config.toml
n_layer = 10
d_model = 192
n_experts = 128
experts_per_token = 4
d_expert = 32
d_shared_expert = 0
activation = "swiglu"
moe_layers = [1, 2, 3, 4, 5, 6, 7, 8, 9]
n_empty_slots = 16
router_score = "softmax"
normalize_top_k = true
routed_scale = 2.5
balance_loss = 0.00113
balance_bias = true
router_z_loss = 0.001
init_std_router = 0.00894
lr_router = 0.000894
vocab_size = 16767
norm = "rmsnorm"
norm_eps = 1e-05
tie_embeddings = false
optimizer = "soap_variant"
lr = 0.0111
batch_tokens = 65536
seq_len = 384
train_tokens = 276200000
steps = 4215
dataset = "wikipedia_en"
Below are experts of layer 2 (counted from 0) of a mixture-of-experts language model. Rows are named gate (a neuron's input weights, with its number), up (a neuron's input weights, with its number) and show model dimensions 0-63. Each number is 128 + 24 x the weight over its row's rms, rounded and kept within 0 to 255.
Before each expert's rows: "gets" lists some tokens that make up at least twice as much of what it gets as of all text; "comes after" lists some tokens at least twice as common just before its tokens as in all text. This comes from a sample of Wikipedia text that the model never trained on. Tokens count by the router's weight.

# expert 26
gets: "1", "9", "2", "0", "8", "5"
comes after: " ", "0", "1", "9", "|", "–"
gate0 [144 101 140 140 149  87 134 126 125 114 134 143 132 112 149 106  89 115 140 151  88 138 116 199 150  89  89 109 137 123 133 140 139 137 104 129 111 116 100 126  86 107 117 106 106 133 139 144 133 157 119 156 107 148 102  89 152 141 161 120 154  92  73 125]
up0 [ 97 101 134 110 142 166  82  98 114 167 112 107 107 112 109 131 125 149 142 172 101  81 130  91 136 113 140 119 112 118 172  83  85 142 163 111 130 155 146 122 135 119 112  91 100 149 131 117 139 102 132 131 102 101 163 150 164 170 137 103 101 146 137 173]

# expert 8
gets: " P", " B", " K", " S", " R", " T"
comes after: " the", "-", " of", ".", " (", " \""
gate0 [123 104 168 155 151  98 178 152 146 110 145 118 107 112 164  98 139 122 130 137 184 148 138 121 148 101 157  94 156 143 101 120 106 102 135 159 151 142 165 115 110 114 128  94 138 130  93 147 143  89 159  94 138  79 133 123 137 125 131 137 110 122 112 139]
up0 [172 142 122 110  98  96  94  69 115 149  93 116 124 135 130 132 154  94 141  95 120 110 134 111 107 130 175 126 156 145 118 122 170 123 108 143 149  78 133 125 122 114  89 116  96 166 126 122 128 154 135 184 106 158 129 155 163 122  90 173 143 139 133 122]

# expert 19
gets: " I", " he", " He", " No", " all", "I"
comes after: " \"", " (", ".", ",", " of", " that"
gate0 [177 143 128 124  95 100  91  73 185 114 140 127 122 124 128 130 117  97 112  99 134 127 148 138 113 111 109 146 133 114 113 145 119 128 148 161 110 156 115 134 165 131 110 116 121 124 124 149 104 132 115  98 109 154 116 132 132 138 161 122 164 168 148 107]
up0 [164 119  76 114 146 151 152 102 125 128  79  91  74 115 142 133 156 110 118 120 104  93 131 126 157 119 170  97 123 134 120 137 114  97 134 136 130 131 106 140 128 119 136 135  97 129 147 135 105 140 129 126 124 180 111 142 157 158 127 148 156  80 167 115]

# expert 28
gets: "1", "0", "2", "3", "4", "-"
comes after: "1", "3", "2", "4", "5", "8"
gate0 [148 136  69 107 111  95 151 173 117 159 130  71 131 124 145 123 121 106 166 104 135 128 165 143  65 142 156 119 131 140 112 133 124 179  83 165 112 139 104 141 107 123  90 178 144 158 146 137 131 103 182 135 156 159 119 139 125 124  93 157 133 148 121 133]
up0 [139 113 116 115 110 118 159 130 102 132 105 125  67 130 125  82  86 162 120 108 102 139 154 151  95 148 140 142 133 148 179 115 104 136 112 181 156 137 120 116  78 129  79 113 118  99 125 104 110 113  83 121 116 157 134 142 112 113 152 136 141 103 137 136]

# expert 112
gets: " S", " T", " M", " B", " D", " C"
comes after: " |", " (", "-", " \"", ":", "."
gate0 [134 172 118 142 138 130 113 119  91 125  95 161 118 103 127 141 126 129  99  98 114 106 135 124 149  82 135 153 138 145 107 129 152 117 135 132 129 124 126 155 142 104 152 130 118 172 109 136 100 128  89 159 148 109 130 151 123 125 118 131 125  96 138 125]
up0 [111 132 171 116 108  97 137 111 103 150 110 144 119 166 123 108  86 168 165 140 110 133 107 121 118 121  90  86  80 107 102 130 141 125 132 125  92 136 147 134 158 130 151 141 119 148 121 144 113 144 143 121  57 144 171 149 138 109 164 107 142 124 122 104]

# expert 74
gets: "1", "2", " —", " perhaps"
comes after: " ", "–", " (", "0", "_{", " +"
gate0 [134 148 138  81 112  69 140 170 156  92 146 104 114 172 120 148 159 106  90 153 109 189 151 144  96 124 134 107 143 176  89 110  87 109 128 119  98 118 119 121 149 149 152 155 161 137 111 109 134 126 140 137 130 115 142 160 138 167 147 100  91 143 131 139]
up0 [112 147  78  80 151 165 139  96  83 147 132 114 115 153 126 184 164 127 150 100 137 144 122 131 171  92 121 117 122 101 101 148 131 120 127 138 158 143  99 124 121 136 105  65 135 104 111 146 182 110 118 130 136 124 128  90 142 139 123 160 134 184 112 103]